Below are experts of layer 10 (counted from 0) of a mixture-of-experts language model. Rows are named router (the router's row for the expert) and show model dimensions 0-159. Each number is 200 + 20 x the weight over its row's rms, rounded and kept within 0 to 999.
After each expert's rows: "comes after" lists some tokens at least twice as common just before its tokens as in all text. This comes from a sample of Wikipedia text that the model never trained on. Tokens count by the router's weight.

# expert 87
router,162,162,206,212,231,207,196,181,194,243,208,194,209,204,225,189,174,218,206,189,216,223,204,174,176,222,185,149,195,204,194,199,198,163,211,191,164,229,174,213,189,210,191,165,218,188,201,226,198,225,200,233,177,197,214,228,187,199,216,212,210,148,219,178,190,194,165,216,195,193,193,197,185,162,180,198,171,221,188,227,194,193,172,200,204,224,186,170,222,220,214,208,210,196,186,208,172,181,225,202,201,181,205,198,229,187,200,156,222,182,195,179,233,186,231,184,204,187,188,195,178,206,186,168,183,198,212,223,138,240,220,194,197,173,209,214,217,208,190,187,174,228,206,211,194,197,230,223,193,178,191,206,194,209,193,205,228,186,219,221
comes after: " in", " of", " on", " for", ".", " to"

# expert 78
router,188,176,212,214,194,193,200,194,173,191,191,180,202,227,191,178,217,183,209,190,235,185,236,159,198,169,183,173,201,202,226,226,212,201,189,246,183,191,201,215,210,239,187,214,242,211,173,173,183,184,189,201,203,213,182,225,207,215,195,230,173,177,182,214,183,218,195,184,232,187,206,197,181,229,183,219,196,205,206,181,199,179,187,161,209,217,174,216,175,160,202,202,179,191,226,182,226,230,209,218,237,200,175,202,237,226,190,183,164,226,202,195,192,174,197,168,207,199,171,210,204,204,188,178,151,206,239,176,216,185,192,208,201,211,214,181,219,171,169,195,191,191,238,166,175,212,210,197,205,230,220,203,171,198,227,195,181,217,190,206
comes after: " |", "|", " |\n\n", " |\n", " K", " P"

# expert 4
router,187,219,219,206,201,179,179,174,220,183,186,185,190,197,228,207,210,197,199,197,195,187,212,222,209,205,198,169,161,178,225,196,185,205,212,217,154,204,190,219,197,166,227,156,197,241,158,195,170,219,167,187,180,179,185,226,213,190,166,207,154,182,205,176,190,206,187,231,223,190,216,186,222,199,194,208,181,217,205,197,199,180,204,212,201,243,191,169,201,219,221,176,195,196,236,227,177,204,204,190,205,239,223,230,168,223,222,198,200,218,197,183,188,221,205,197,207,219,238,197,214,191,190,219,183,210,178,200,184,223,191,211,160,198,222,174,234,204,195,180,215,176,199,216,193,147,215,224,219,182,156,226,182,185,198,177,205,191,205,208
comes after: " ", ".", "–", "2", "5", "3"

# expert 95
router,150,167,224,212,192,186,221,217,191,236,213,207,187,204,204,189,207,196,214,196,202,174,242,155,210,183,226,172,200,213,202,216,206,183,179,239,188,185,204,218,189,189,179,169,203,216,162,210,190,207,174,192,184,229,216,198,226,169,244,185,192,174,178,219,165,178,161,193,198,184,200,174,188,193,205,210,189,215,173,235,194,162,206,211,191,217,188,185,190,202,207,220,217,181,213,200,198,198,197,205,194,196,196,227,199,230,195,179,185,207,182,195,198,177,175,197,209,178,198,209,183,186,163,185,177,189,191,183,181,192,179,222,205,229,234,187,214,205,185,205,198,171,203,168,166,187,223,228,152,220,157,196,164,238,207,169,204,184,214,200
comes after: " ", " (", "–", ".\n\n", "200", "201"

# expert 68
router,170,201,202,194,209,184,188,210,156,194,184,182,200,176,201,200,184,163,191,194,191,239,192,193,222,202,192,204,223,204,200,220,198,225,186,169,174,189,186,230,165,227,219,221,212,215,176,195,183,215,188,203,201,231,208,207,232,186,244,212,156,200,205,184,187,189,207,217,196,193,219,194,167,195,202,204,148,189,187,223,196,164,210,221,164,195,192,213,194,175,216,198,203,168,235,148,178,183,194,225,188,224,217,199,163,216,201,208,228,190,157,146,225,198,208,208,197,172,178,197,190,178,178,169,217,179,209,193,211,219,208,219,230,230,219,203,222,206,186,219,237,182,208,202,201,173,205,225,185,211,199,231,210,197,190,181,195,210,228,204
comes after: " the", " his", " The", "'s", " her", "The"

# expert 82
router,195,227,201,238,167,202,222,193,177,223,199,173,194,209,218,229,175,175,224,192,235,197,205,181,177,213,227,203,210,187,204,243,182,172,182,183,210,175,193,197,213,195,204,160,232,193,215,194,187,178,204,220,193,198,222,205,200,218,197,184,195,208,248,191,208,163,180,184,238,208,168,186,182,187,195,193,190,200,158,191,217,184,216,205,187,204,201,196,210,186,214,177,230,155,197,179,186,157,201,203,190,193,205,214,176,159,210,220,199,224,185,156,184,214,212,213,192,219,213,221,179,213,171,231,176,204,195,219,199,208,175,170,162,225,243,215,211,215,205,199,216,220,211,196,192,231,213,203,166,235,205,241,211,212,184,181,213,193,226,212
comes after: " ", " in", " to", " un", " not", " is"

# expert 117
router,196,231,226,203,199,167,169,191,199,184,210,179,186,221,188,198,173,181,205,202,216,211,223,179,198,208,182,191,195,224,230,214,170,157,222,180,187,191,185,246,184,184,203,171,240,203,202,198,182,213,170,204,204,188,196,200,187,193,216,240,206,170,239,170,206,166,164,226,227,159,215,201,191,192,203,208,190,189,176,222,198,193,204,196,167,210,189,214,179,181,184,171,198,204,198,214,174,189,179,203,260,195,213,172,211,220,188,186,196,241,208,195,178,190,205,204,222,182,194,163,168,175,180,147,185,236,215,212,196,213,193,225,169,216,222,194,208,195,198,206,195,194,228,198,179,184,230,210,200,207,192,230,230,197,214,183,179,186,218,200
comes after: " |", ":", ";", " in", "age", "aged"

# expert 37
router,173,219,224,229,210,171,213,197,208,198,190,195,158,217,191,217,226,192,199,194,227,193,185,210,226,202,215,191,206,189,215,209,196,211,202,205,206,204,189,219,201,192,169,193,213,222,204,204,207,189,202,187,189,208,148,200,153,199,193,237,195,185,200,171,180,201,200,172,198,178,207,204,169,187,197,232,149,218,171,180,197,205,190,209,168,197,225,183,201,191,218,171,162,220,193,209,169,171,201,223,231,184,208,170,203,213,207,171,209,191,167,172,223,202,193,178,222,199,226,230,175,205,209,189,199,204,201,228,200,168,213,210,196,203,199,193,219,219,216,216,191,180,226,226,245,215,265,230,176,241,209,233,214,228,185,200,199,174,229,187
comes after: "|", " |", "\n", " Year", " Votes", "=="

# expert 123
router,181,200,236,222,198,173,204,203,203,172,195,183,163,229,217,214,223,211,166,199,194,174,190,204,162,194,196,207,178,179,202,229,187,198,185,176,211,198,154,221,245,217,211,196,219,210,176,213,182,236,184,189,181,182,179,177,165,203,199,211,176,191,177,203,213,176,184,157,212,213,215,190,193,191,199,232,184,192,171,202,220,194,179,226,189,246,180,222,195,233,182,202,232,196,216,215,193,182,206,231,203,171,230,187,202,246,186,191,223,189,190,212,223,191,209,172,202,197,211,180,154,178,211,202,198,204,185,201,192,198,195,183,174,205,210,183,196,177,219,183,204,211,236,185,192,221,237,193,214,216,234,235,212,196,175,162,225,176,200,189
comes after: " in", " of", " from", ":", " was", " on"

# expert 46
router,199,207,196,207,198,216,193,182,192,214,196,206,196,202,194,177,205,193,218,202,218,196,207,215,189,180,202,188,213,197,237,211,190,212,197,204,200,210,215,218,197,237,179,194,200,202,196,245,171,184,213,186,193,225,210,225,233,214,201,205,221,196,230,189,179,187,196,205,247,171,208,203,185,206,148,205,191,198,165,190,178,200,216,216,189,213,187,195,192,192,215,175,195,168,212,173,166,175,195,214,242,174,185,210,180,237,200,174,213,190,227,184,171,184,183,202,200,209,186,177,153,210,171,176,159,192,209,253,210,194,160,234,178,210,218,201,217,188,169,192,191,199,190,189,174,171,251,219,187,245,161,238,218,208,217,202,180,178,207,189
comes after: " |", "|", "\n", " a", " was", "=="

# expert 54
router,212,198,221,217,212,171,202,196,188,189,192,192,220,209,217,190,197,191,199,192,204,199,195,210,245,194,198,194,208,223,223,238,196,251,213,214,218,201,200,207,219,200,212,178,208,234,196,232,207,223,196,201,193,207,176,193,204,198,169,192,201,186,167,193,223,204,185,217,220,169,222,182,151,197,153,205,156,197,197,195,199,177,175,256,169,197,232,170,182,216,229,194,199,201,187,205,177,173,206,192,199,209,222,235,251,222,187,170,157,214,194,192,173,202,152,180,211,205,176,187,192,176,194,193,193,181,191,223,207,195,205,234,178,180,196,208,219,210,184,230,191,189,212,186,214,182,218,215,184,204,196,247,237,208,172,175,208,178,190,194
comes after: "\n", " |\n", ")\n", "-", "′", "\n\n"

# expert 93
router,208,207,230,195,179,184,219,202,163,204,218,184,176,185,203,190,183,199,182,192,202,224,236,188,220,187,219,200,186,211,203,215,229,199,201,219,151,219,190,201,219,195,190,209,216,194,178,159,194,209,197,157,232,206,159,223,185,214,204,241,187,168,193,179,191,193,203,196,222,170,226,206,195,199,185,199,171,201,203,210,188,181,206,212,186,180,210,200,206,205,238,179,180,185,183,216,199,160,195,195,206,191,205,227,202,227,202,174,201,222,216,182,199,165,238,186,212,160,216,234,179,180,173,180,194,203,186,189,226,176,181,243,156,182,219,195,220,196,181,211,254,198,205,200,198,178,215,225,222,163,187,228,189,197,214,221,178,202,231,167
comes after: "201", "200", "202", "199", "198", "197"

# expert 5
router,210,203,222,237,211,194,206,184,225,170,207,176,204,206,207,235,236,205,224,194,208,157,209,215,204,197,218,166,239,205,197,198,190,185,192,199,206,211,201,234,204,197,196,194,173,206,186,223,182,164,209,182,180,217,201,204,207,211,178,197,225,211,209,205,206,195,211,223,220,206,183,158,184,229,164,213,188,199,184,181,238,182,201,226,208,235,178,185,192,178,191,193,176,181,189,210,166,175,198,217,211,207,230,199,169,203,212,171,185,232,227,196,199,160,196,171,188,207,192,195,185,147,199,212,202,257,198,213,177,199,188,214,179,193,215,155,208,219,186,196,188,195,211,207,211,206,220,205,164,215,184,196,194,212,161,141,223,173,218,220
comes after: " ", " |", ".", ":", ";", "4"

# expert 0
router,225,185,204,229,188,214,211,185,210,193,200,194,212,183,204,235,204,201,229,193,181,154,179,184,190,168,214,187,188,190,266,225,180,202,226,199,180,201,204,241,246,209,174,173,211,210,189,200,194,163,173,173,200,196,214,227,189,220,226,178,189,218,193,207,202,197,198,183,201,162,188,184,180,201,212,211,204,229,177,189,213,215,187,211,166,222,187,200,207,187,228,206,178,206,243,148,175,187,183,201,211,239,197,213,182,228,189,166,200,225,209,203,187,209,197,192,202,197,182,217,191,153,175,194,170,199,179,203,175,241,185,202,200,191,206,186,214,235,201,228,193,202,211,186,173,196,237,185,188,198,159,214,206,192,194,167,218,192,193,203
comes after: " ", ".", "–", ",", "-", ":"

# expert 67
router,193,174,201,216,205,203,196,229,202,204,196,183,164,194,188,213,230,178,216,199,226,182,209,184,191,187,224,168,218,194,206,183,168,188,186,190,213,190,193,218,232,203,195,154,169,192,166,218,193,171,181,177,186,214,178,179,211,198,201,217,177,186,195,167,163,185,174,182,191,197,223,171,168,192,195,200,200,216,193,164,205,168,190,211,180,226,210,174,180,171,199,181,219,191,199,235,182,191,196,237,191,207,219,207,183,182,206,175,219,217,196,177,188,202,181,191,229,194,216,218,182,187,194,192,175,226,228,238,193,167,205,223,182,222,242,176,204,207,184,188,218,203,200,153,207,183,184,200,176,224,196,221,165,209,210,155,226,152,221,218
comes after: " |", "|", ";", "4", "2", "3"

# expert 119
router,190,171,209,209,210,193,176,161,194,191,214,202,200,184,193,206,224,221,208,201,195,216,210,180,227,220,234,162,216,206,188,199,203,182,182,213,182,198,195,216,228,218,209,204,213,204,199,215,192,201,191,194,231,193,198,208,217,203,209,216,169,203,190,177,205,168,164,201,247,200,218,171,146,215,169,213,177,202,208,213,212,215,182,185,202,215,198,183,210,222,233,217,205,184,210,182,165,170,205,210,190,164,192,256,209,227,161,206,197,204,170,195,213,193,183,206,206,218,198,218,187,210,162,211,188,231,210,230,185,178,208,236,205,182,211,201,226,157,193,198,185,199,228,211,171,185,203,233,196,206,210,246,221,208,183,146,228,161,193,182
comes after: " the", " first", " of", " his", " this", " same"

# expert 127
router,172,213,210,252,189,203,195,189,207,173,216,191,206,248,154,199,203,178,217,198,218,157,192,193,233,180,220,187,164,191,209,222,175,174,184,185,196,204,192,200,211,211,185,178,187,176,201,236,186,173,210,219,192,200,214,205,201,212,216,203,193,184,237,170,189,194,198,203,200,228,185,156,220,189,182,209,168,203,187,195,163,186,183,170,176,220,206,173,212,207,232,185,171,202,228,185,206,197,223,216,220,182,215,203,190,246,186,174,203,236,176,205,187,194,182,172,210,228,206,222,180,223,187,187,197,234,187,204,203,217,163,205,198,194,182,198,207,183,209,199,229,194,195,210,205,208,226,229,179,207,178,230,195,218,191,149,236,168,219,187
comes after: ".", ",", " part", " However", ".\n\n", " that"

# expert 76
router,228,173,223,189,196,201,188,196,179,201,211,174,184,220,205,220,197,204,204,195,219,193,207,218,208,168,245,181,219,181,222,245,173,198,224,221,232,184,181,213,202,196,199,204,210,208,230,197,197,163,189,197,171,232,191,204,213,239,148,216,196,189,183,153,223,158,208,186,197,208,187,241,176,195,176,207,208,198,198,184,234,178,181,215,179,216,191,195,219,221,200,190,215,186,196,215,164,183,173,186,176,198,198,201,208,207,177,158,178,204,163,186,227,214,225,186,208,191,191,200,183,196,159,191,189,223,196,213,193,196,232,236,198,201,202,175,201,176,205,216,184,217,252,206,199,213,217,195,188,215,202,243,185,218,173,190,215,176,183,167
comes after: " |", "%", " (", "|", ";", "0"

# expert 2
router,211,207,201,227,195,215,206,202,203,164,214,184,169,214,223,195,194,176,227,201,209,197,246,218,187,195,234,147,190,196,209,196,211,187,197,187,182,199,215,246,218,179,200,167,184,214,160,208,204,183,199,174,190,195,182,189,187,211,194,198,223,191,202,209,181,187,211,221,237,227,202,184,190,227,181,211,179,192,181,171,217,183,202,224,198,255,192,178,182,185,189,198,210,194,206,227,199,193,179,206,214,213,238,236,193,206,194,173,192,190,202,185,196,141,195,188,235,227,210,208,166,177,194,209,204,247,185,222,194,208,190,208,174,197,226,190,204,232,193,201,201,208,220,162,158,196,229,229,175,213,189,232,167,222,190,170,213,185,194,207
comes after: " ", ":", " |", "6", "–", " ("

# expert 103
router,198,197,201,227,194,188,216,193,209,205,199,209,182,216,192,215,231,154,212,189,199,190,226,193,210,170,204,199,199,213,223,185,183,203,211,206,220,183,196,200,207,199,187,188,183,185,198,171,187,189,148,208,193,219,176,185,177,206,191,209,191,191,225,222,188,183,224,202,184,175,189,203,210,206,204,258,175,247,199,151,144,196,194,209,205,250,199,187,189,197,224,182,174,193,230,195,186,201,214,216,211,189,211,203,195,233,171,178,199,226,222,167,225,187,220,177,184,207,179,192,158,193,166,196,170,212,237,197,152,181,188,194,227,228,207,189,220,203,171,184,164,168,208,181,173,200,188,202,181,222,184,235,184,223,208,210,197,185,199,175
comes after: ".\n\n", " T", " |\n\n", ".", " P", "\n\n"

# expert 10
router,190,190,251,195,199,213,205,194,211,203,208,160,213,187,204,217,204,232,206,197,188,182,194,200,190,216,176,195,179,197,225,206,195,196,209,217,202,201,178,200,233,218,196,178,204,202,175,196,175,218,188,164,161,239,159,204,209,230,195,187,203,222,202,176,174,215,170,240,195,199,179,170,175,218,192,203,182,214,187,225,220,165,200,231,206,223,176,197,193,250,218,171,206,195,230,171,201,202,226,201,182,239,220,206,186,212,217,185,219,177,209,182,203,207,189,191,181,223,212,203,203,178,203,193,161,203,228,225,192,210,208,253,174,202,230,200,202,186,214,211,217,182,194,177,193,209,214,243,197,199,161,214,199,216,165,206,205,152,242,206
comes after: " ", "–", "5", "6", "/", "4"

# expert 35
router,178,193,188,183,183,195,200,228,217,203,187,175,211,213,219,211,169,172,188,189,241,237,190,223,201,206,185,191,237,173,222,203,188,211,179,186,201,185,206,213,203,205,174,187,193,216,195,210,212,181,187,185,199,202,210,191,211,201,178,218,195,173,230,177,177,237,175,200,184,180,206,179,196,184,198,172,163,216,179,181,228,181,177,231,208,234,196,194,181,236,195,168,205,189,190,229,186,174,209,191,199,193,216,209,202,202,212,142,160,189,192,215,191,182,164,155,202,227,181,181,218,211,217,206,186,208,209,182,208,194,169,197,155,200,197,209,211,185,197,181,205,219,218,169,188,187,223,239,156,214,191,233,205,181,186,168,244,175,219,180
comes after: "\n", " |\n", ")\n", ";\n", ".\n", "°"

# expert 75
router,160,197,192,212,183,221,178,195,202,202,195,198,209,212,186,224,180,198,161,193,246,147,210,198,178,204,196,188,201,196,224,206,161,195,206,185,185,194,206,194,224,232,161,181,230,205,215,199,177,205,208,195,191,188,183,240,193,220,225,182,207,185,213,149,183,175,177,206,204,189,188,187,203,225,207,202,142,219,186,208,192,198,172,197,186,227,244,207,220,224,206,179,191,187,235,222,172,182,216,204,219,198,185,213,207,196,218,194,191,217,180,209,192,183,235,205,197,239,175,191,176,180,154,195,178,222,199,206,175,198,172,211,169,185,213,189,192,214,200,168,174,223,189,193,215,215,234,208,176,188,243,217,191,220,186,180,207,180,226,188
comes after: ".", ".\n\n", "-", "===\n", "\n\n", "==\n"

# expert 96
router,206,189,197,202,206,206,197,211,198,217,201,199,181,204,213,200,213,163,199,200,159,190,236,165,165,200,222,191,210,180,218,213,204,174,189,229,201,198,225,237,212,212,196,188,212,193,191,189,200,168,201,193,162,235,217,202,191,180,208,216,199,139,201,200,172,194,198,200,197,206,184,181,206,170,185,224,174,220,214,189,183,161,204,227,198,258,174,199,184,218,194,193,182,160,204,194,196,188,194,230,188,192,194,206,188,212,191,153,192,224,211,231,196,159,178,191,218,188,191,209,206,175,185,184,167,188,218,215,221,216,191,198,189,207,195,215,207,192,207,206,212,160,222,165,180,230,240,224,198,228,171,225,146,168,205,206,209,170,213,206
comes after: " ", " he", " He", " who", " she", "–"

# expert 92
router,209,210,183,194,195,227,197,181,185,189,187,182,197,207,191,191,181,190,236,200,178,191,234,219,195,191,221,161,220,182,219,238,165,190,211,200,207,195,196,191,190,208,171,198,235,178,200,176,184,175,177,190,216,192,229,192,229,207,191,245,206,173,228,203,179,176,156,200,202,181,227,163,186,209,219,212,169,230,163,193,172,193,201,239,161,241,197,197,199,190,194,191,153,184,245,194,200,194,195,210,174,174,191,197,199,205,207,204,170,197,192,183,192,178,185,180,189,190,178,185,175,160,173,198,189,177,218,215,213,207,190,190,202,219,206,202,207,191,174,179,184,210,226,189,151,193,207,235,203,222,166,203,174,198,207,201,238,194,229,211
comes after: " he", " He", ",", ".", " It", " and"

# expert 62
router,208,218,226,216,203,205,164,186,214,193,190,171,181,196,201,250,214,174,213,195,236,200,178,202,208,193,209,192,206,194,236,226,173,253,200,201,218,197,211,208,227,205,201,180,177,231,182,225,222,236,170,198,200,213,171,196,177,219,180,207,201,206,174,186,195,228,207,175,240,205,212,181,178,213,212,200,188,207,194,214,210,168,160,241,198,202,196,181,189,205,217,190,205,202,200,198,155,192,174,204,224,194,222,201,204,209,203,197,163,187,183,211,192,179,176,174,211,196,170,181,208,196,202,210,181,187,206,209,201,184,161,226,194,185,212,183,191,144,241,217,178,196,216,184,246,193,207,205,183,230,197,239,190,184,179,162,201,180,237,194
comes after: "\n", ")\n", "-", "′", ":", "})\n"

# expert 60
router,224,213,175,207,222,183,162,202,202,188,188,197,207,198,191,209,193,200,173,194,215,180,211,194,188,203,216,173,206,184,199,211,208,220,205,227,168,197,225,215,205,202,187,187,222,214,182,171,175,238,191,192,229,212,143,192,186,170,191,217,192,182,180,186,207,215,206,193,219,170,228,206,188,220,229,218,192,204,175,209,214,198,181,242,218,198,217,196,195,204,255,184,192,210,183,176,176,165,189,210,203,197,215,181,217,238,170,161,209,199,183,203,165,170,164,185,234,184,162,194,168,184,188,182,153,207,206,222,213,159,190,234,210,214,191,218,232,227,223,207,195,197,191,189,173,191,197,224,179,230,181,222,188,181,171,202,186,206,211,222
comes after: "-", " of", "\n", " in", " at", ")\n"

# expert 1
router,211,203,232,238,191,188,195,198,200,166,212,192,203,184,182,215,231,181,220,197,198,164,201,189,173,173,229,206,201,158,201,209,210,236,211,221,195,189,175,227,202,203,215,164,210,211,192,196,192,167,162,195,204,186,180,231,177,228,194,224,186,185,189,183,182,189,194,181,213,190,174,162,189,210,210,224,189,220,195,175,184,203,199,187,194,214,200,199,196,164,209,193,195,182,181,202,208,212,187,224,202,200,173,234,176,230,226,137,213,212,209,216,221,205,183,213,213,202,214,216,193,161,182,204,195,247,194,215,212,167,195,224,194,149,198,201,200,178,194,200,218,182,252,169,193,187,224,211,190,231,178,209,237,200,177,192,214,160,198,211
comes after: " ", " |", "–", " with", " gr", " can"

# expert 58
router,185,184,199,234,196,189,199,194,213,230,175,197,184,196,213,211,212,209,207,201,174,197,196,191,213,222,198,208,213,172,217,194,182,209,227,177,152,215,186,226,209,203,198,179,213,245,215,196,203,229,209,216,166,182,193,234,227,225,151,220,233,197,210,176,188,156,183,207,206,239,186,223,212,182,190,230,192,214,173,198,226,183,178,203,170,219,187,195,204,199,230,188,207,157,215,239,199,188,196,220,205,165,223,212,187,197,200,176,220,217,187,194,219,171,203,175,221,207,195,213,193,216,152,177,163,230,220,222,168,213,204,201,197,193,196,225,211,184,211,222,230,188,205,179,183,185,236,227,178,199,226,202,190,218,187,197,229,186,227,227
comes after: " ", " the", " a", "″W", " for", "'s"

# expert 49
router,168,190,203,186,183,225,181,189,210,194,184,186,163,180,205,191,215,203,202,192,181,202,215,192,154,195,233,186,177,200,217,181,209,201,204,222,152,194,195,199,210,221,169,198,217,201,176,180,212,154,184,154,184,166,217,192,202,173,225,210,220,190,212,165,172,203,175,188,247,203,217,164,214,198,224,223,175,192,171,211,196,157,210,218,208,206,199,184,196,182,200,204,227,215,246,191,183,185,194,215,175,182,212,196,180,236,216,165,183,220,176,217,192,177,182,185,220,180,226,238,187,172,194,189,214,179,182,203,242,180,196,186,204,214,207,209,167,211,176,181,220,196,220,203,188,185,221,172,192,232,191,210,194,208,189,217,212,207,217,169
comes after: " of", " in", ".", " to", ",", " at"

# expert 85
router,231,202,180,189,193,181,199,184,215,187,195,189,209,195,196,199,201,191,180,197,197,181,206,168,163,223,239,170,201,210,220,227,195,229,210,236,162,232,240,213,209,165,204,159,225,193,191,204,194,219,159,193,205,219,168,209,181,201,230,205,171,151,202,199,210,211,175,210,213,188,213,176,158,236,193,205,182,212,171,182,210,208,182,241,204,222,202,190,197,177,245,179,181,186,178,208,189,178,209,197,229,190,216,197,242,224,180,191,213,203,174,189,177,189,186,190,217,201,166,176,222,181,163,177,205,214,215,183,224,188,205,235,178,191,198,209,227,224,217,212,196,187,213,199,186,174,211,205,188,210,170,206,205,188,198,181,236,178,205,211
comes after: "201", " ", "200", "202", "′", "199"

# expert 45
router,187,213,207,205,198,190,179,208,186,216,177,193,210,233,204,192,225,193,202,194,203,190,196,210,154,203,227,218,215,203,197,220,212,168,220,179,195,191,199,215,212,198,207,177,214,213,188,224,172,169,191,209,153,176,186,170,182,214,171,214,149,194,247,194,227,173,196,179,213,193,149,195,186,214,190,208,178,189,133,166,224,170,176,182,205,228,202,185,200,218,204,210,224,191,177,213,187,165,185,226,202,182,202,212,196,209,217,176,198,202,162,194,236,183,211,186,221,183,211,196,182,177,208,199,180,200,180,222,218,193,208,218,219,183,219,201,218,202,205,203,190,217,212,178,191,192,211,227,174,233,236,249,200,223,176,172,232,210,194,186
comes after: " \"", " in", "|", " of", " (", " and"

# expert 73
router,184,200,225,214,174,186,179,220,191,188,184,201,164,189,209,199,186,204,220,192,204,199,217,195,193,189,229,188,185,171,208,218,200,212,224,199,150,189,199,207,232,209,195,174,183,196,197,243,193,176,203,186,196,209,201,259,176,217,214,209,180,179,192,166,210,203,200,220,177,202,208,179,201,237,178,190,186,206,191,197,237,192,201,233,191,170,210,205,184,219,247,161,157,205,225,220,210,183,194,228,220,178,207,202,217,230,194,218,211,200,196,186,202,187,186,176,231,180,201,233,200,208,171,205,199,257,170,243,210,183,168,195,190,207,204,171,225,187,196,169,216,205,222,173,196,177,207,231,164,225,196,213,188,180,191,177,198,188,226,222
comes after: " ", "201", "200", "202", "199", " the"

# expert 71
router,201,208,200,201,196,186,187,194,182,189,193,171,209,182,170,208,199,171,193,189,165,218,195,178,194,203,202,197,219,203,196,171,145,210,190,203,189,213,209,203,203,202,213,184,225,230,188,190,189,225,190,175,221,203,224,201,220,216,216,223,205,169,237,169,194,185,212,224,197,202,162,208,182,207,187,206,178,190,163,186,203,195,169,215,206,207,213,214,195,224,220,207,184,185,225,161,182,163,194,230,197,193,244,183,176,204,219,214,185,219,203,194,214,181,139,193,203,232,200,199,196,233,159,220,191,207,213,235,213,216,197,223,180,259,204,209,205,213,202,227,233,202,189,196,179,203,221,190,183,207,143,203,166,196,188,185,232,196,239,211
comes after: " the", " a", "1", " his", " The", "2"

# expert 81
router,178,210,179,226,151,184,189,196,208,217,198,178,212,241,202,214,176,174,230,188,201,175,208,188,183,204,215,207,188,163,191,220,179,203,214,185,167,159,211,198,204,236,198,184,197,194,211,224,187,197,197,223,199,168,198,236,221,236,197,208,209,180,230,194,182,173,211,227,203,203,185,181,212,195,205,202,184,249,181,210,190,177,202,225,189,195,184,206,218,236,201,171,211,198,184,187,183,197,217,202,208,179,188,212,163,192,197,205,180,214,202,170,186,211,192,148,195,186,181,221,211,199,177,216,198,211,201,214,169,237,179,186,190,200,218,236,179,193,182,185,189,213,227,174,202,212,202,228,162,194,226,201,195,211,180,163,256,191,251,202
comes after: ".", ",", " that", " which", " and", " but"

# expert 84
router,168,193,193,258,179,149,205,187,184,252,202,184,173,203,214,192,216,210,176,183,205,223,200,205,236,210,195,209,192,186,230,220,232,202,199,193,206,189,187,209,188,223,223,182,194,192,173,230,184,195,207,229,196,226,217,180,200,225,230,169,208,198,197,220,191,191,221,163,196,222,182,179,197,178,195,234,191,167,193,195,202,192,173,231,150,196,194,196,174,224,204,219,214,153,191,194,173,190,159,184,195,154,190,220,191,191,202,213,223,188,162,194,206,178,211,193,204,228,224,183,194,184,173,197,175,221,208,204,175,232,195,214,221,196,225,195,208,198,202,177,195,193,194,205,225,208,197,251,175,198,197,206,188,220,211,191,194,202,234,213
comes after: " ", " in", " ev", " In", " con", " acc"

# expert 80
router,199,205,251,224,216,180,184,204,229,194,205,192,184,235,179,206,227,209,214,197,216,146,210,191,173,216,225,159,204,187,207,218,167,184,209,211,203,194,201,228,227,189,216,191,200,214,186,210,202,180,180,202,161,204,179,213,186,211,206,243,194,211,192,180,206,170,190,202,197,188,163,191,196,198,195,233,172,220,205,185,224,184,205,205,195,223,170,173,202,201,218,167,193,196,211,215,173,200,200,204,230,169,192,201,239,230,193,159,215,205,188,180,206,169,218,159,200,181,187,185,193,206,170,165,194,222,179,200,167,210,200,205,204,173,179,192,224,205,179,222,201,164,248,207,207,224,232,213,162,218,184,202,185,191,169,177,190,175,196,195
comes after: " |", ".", ":", " of", " to", ")"

# expert 30
router,218,199,230,184,203,192,177,198,199,193,204,208,190,230,200,208,211,194,219,192,222,177,210,230,194,166,209,213,177,207,205,226,173,165,226,210,205,187,174,211,235,227,218,202,213,217,198,214,170,195,167,199,191,207,191,218,212,225,160,197,201,196,207,169,165,169,198,199,179,209,161,176,198,174,200,214,183,225,186,210,201,189,173,221,193,229,202,181,197,181,211,181,166,209,223,239,168,183,211,196,233,194,174,200,208,244,195,158,196,196,179,212,197,203,220,184,214,177,195,171,199,176,165,187,192,252,202,208,172,197,170,227,222,171,167,206,195,195,212,209,201,202,211,220,193,210,237,224,176,204,202,219,199,198,183,185,262,171,225,200
comes after: ".", ",", ".\n\n", "==\n", "\n\n", " ==\n"

# expert 112
router,178,170,242,185,197,211,201,192,142,183,197,190,213,208,237,194,230,211,223,199,204,183,220,185,182,215,186,174,169,199,186,196,174,207,210,210,161,175,210,218,189,224,182,199,248,212,157,217,206,168,192,197,204,213,242,233,200,205,223,198,195,196,227,201,180,209,181,204,198,173,201,179,222,211,185,191,205,204,205,215,231,201,176,207,175,227,173,188,215,207,220,208,192,193,216,193,172,170,195,213,210,178,195,214,191,246,181,135,185,209,216,209,204,189,194,205,216,204,201,192,191,203,169,171,166,204,205,239,196,213,183,199,192,198,219,181,218,232,179,209,187,200,236,198,153,172,222,238,189,197,186,200,207,207,229,183,199,176,215,189
comes after: " ", " the", ",", " to", " and", " a"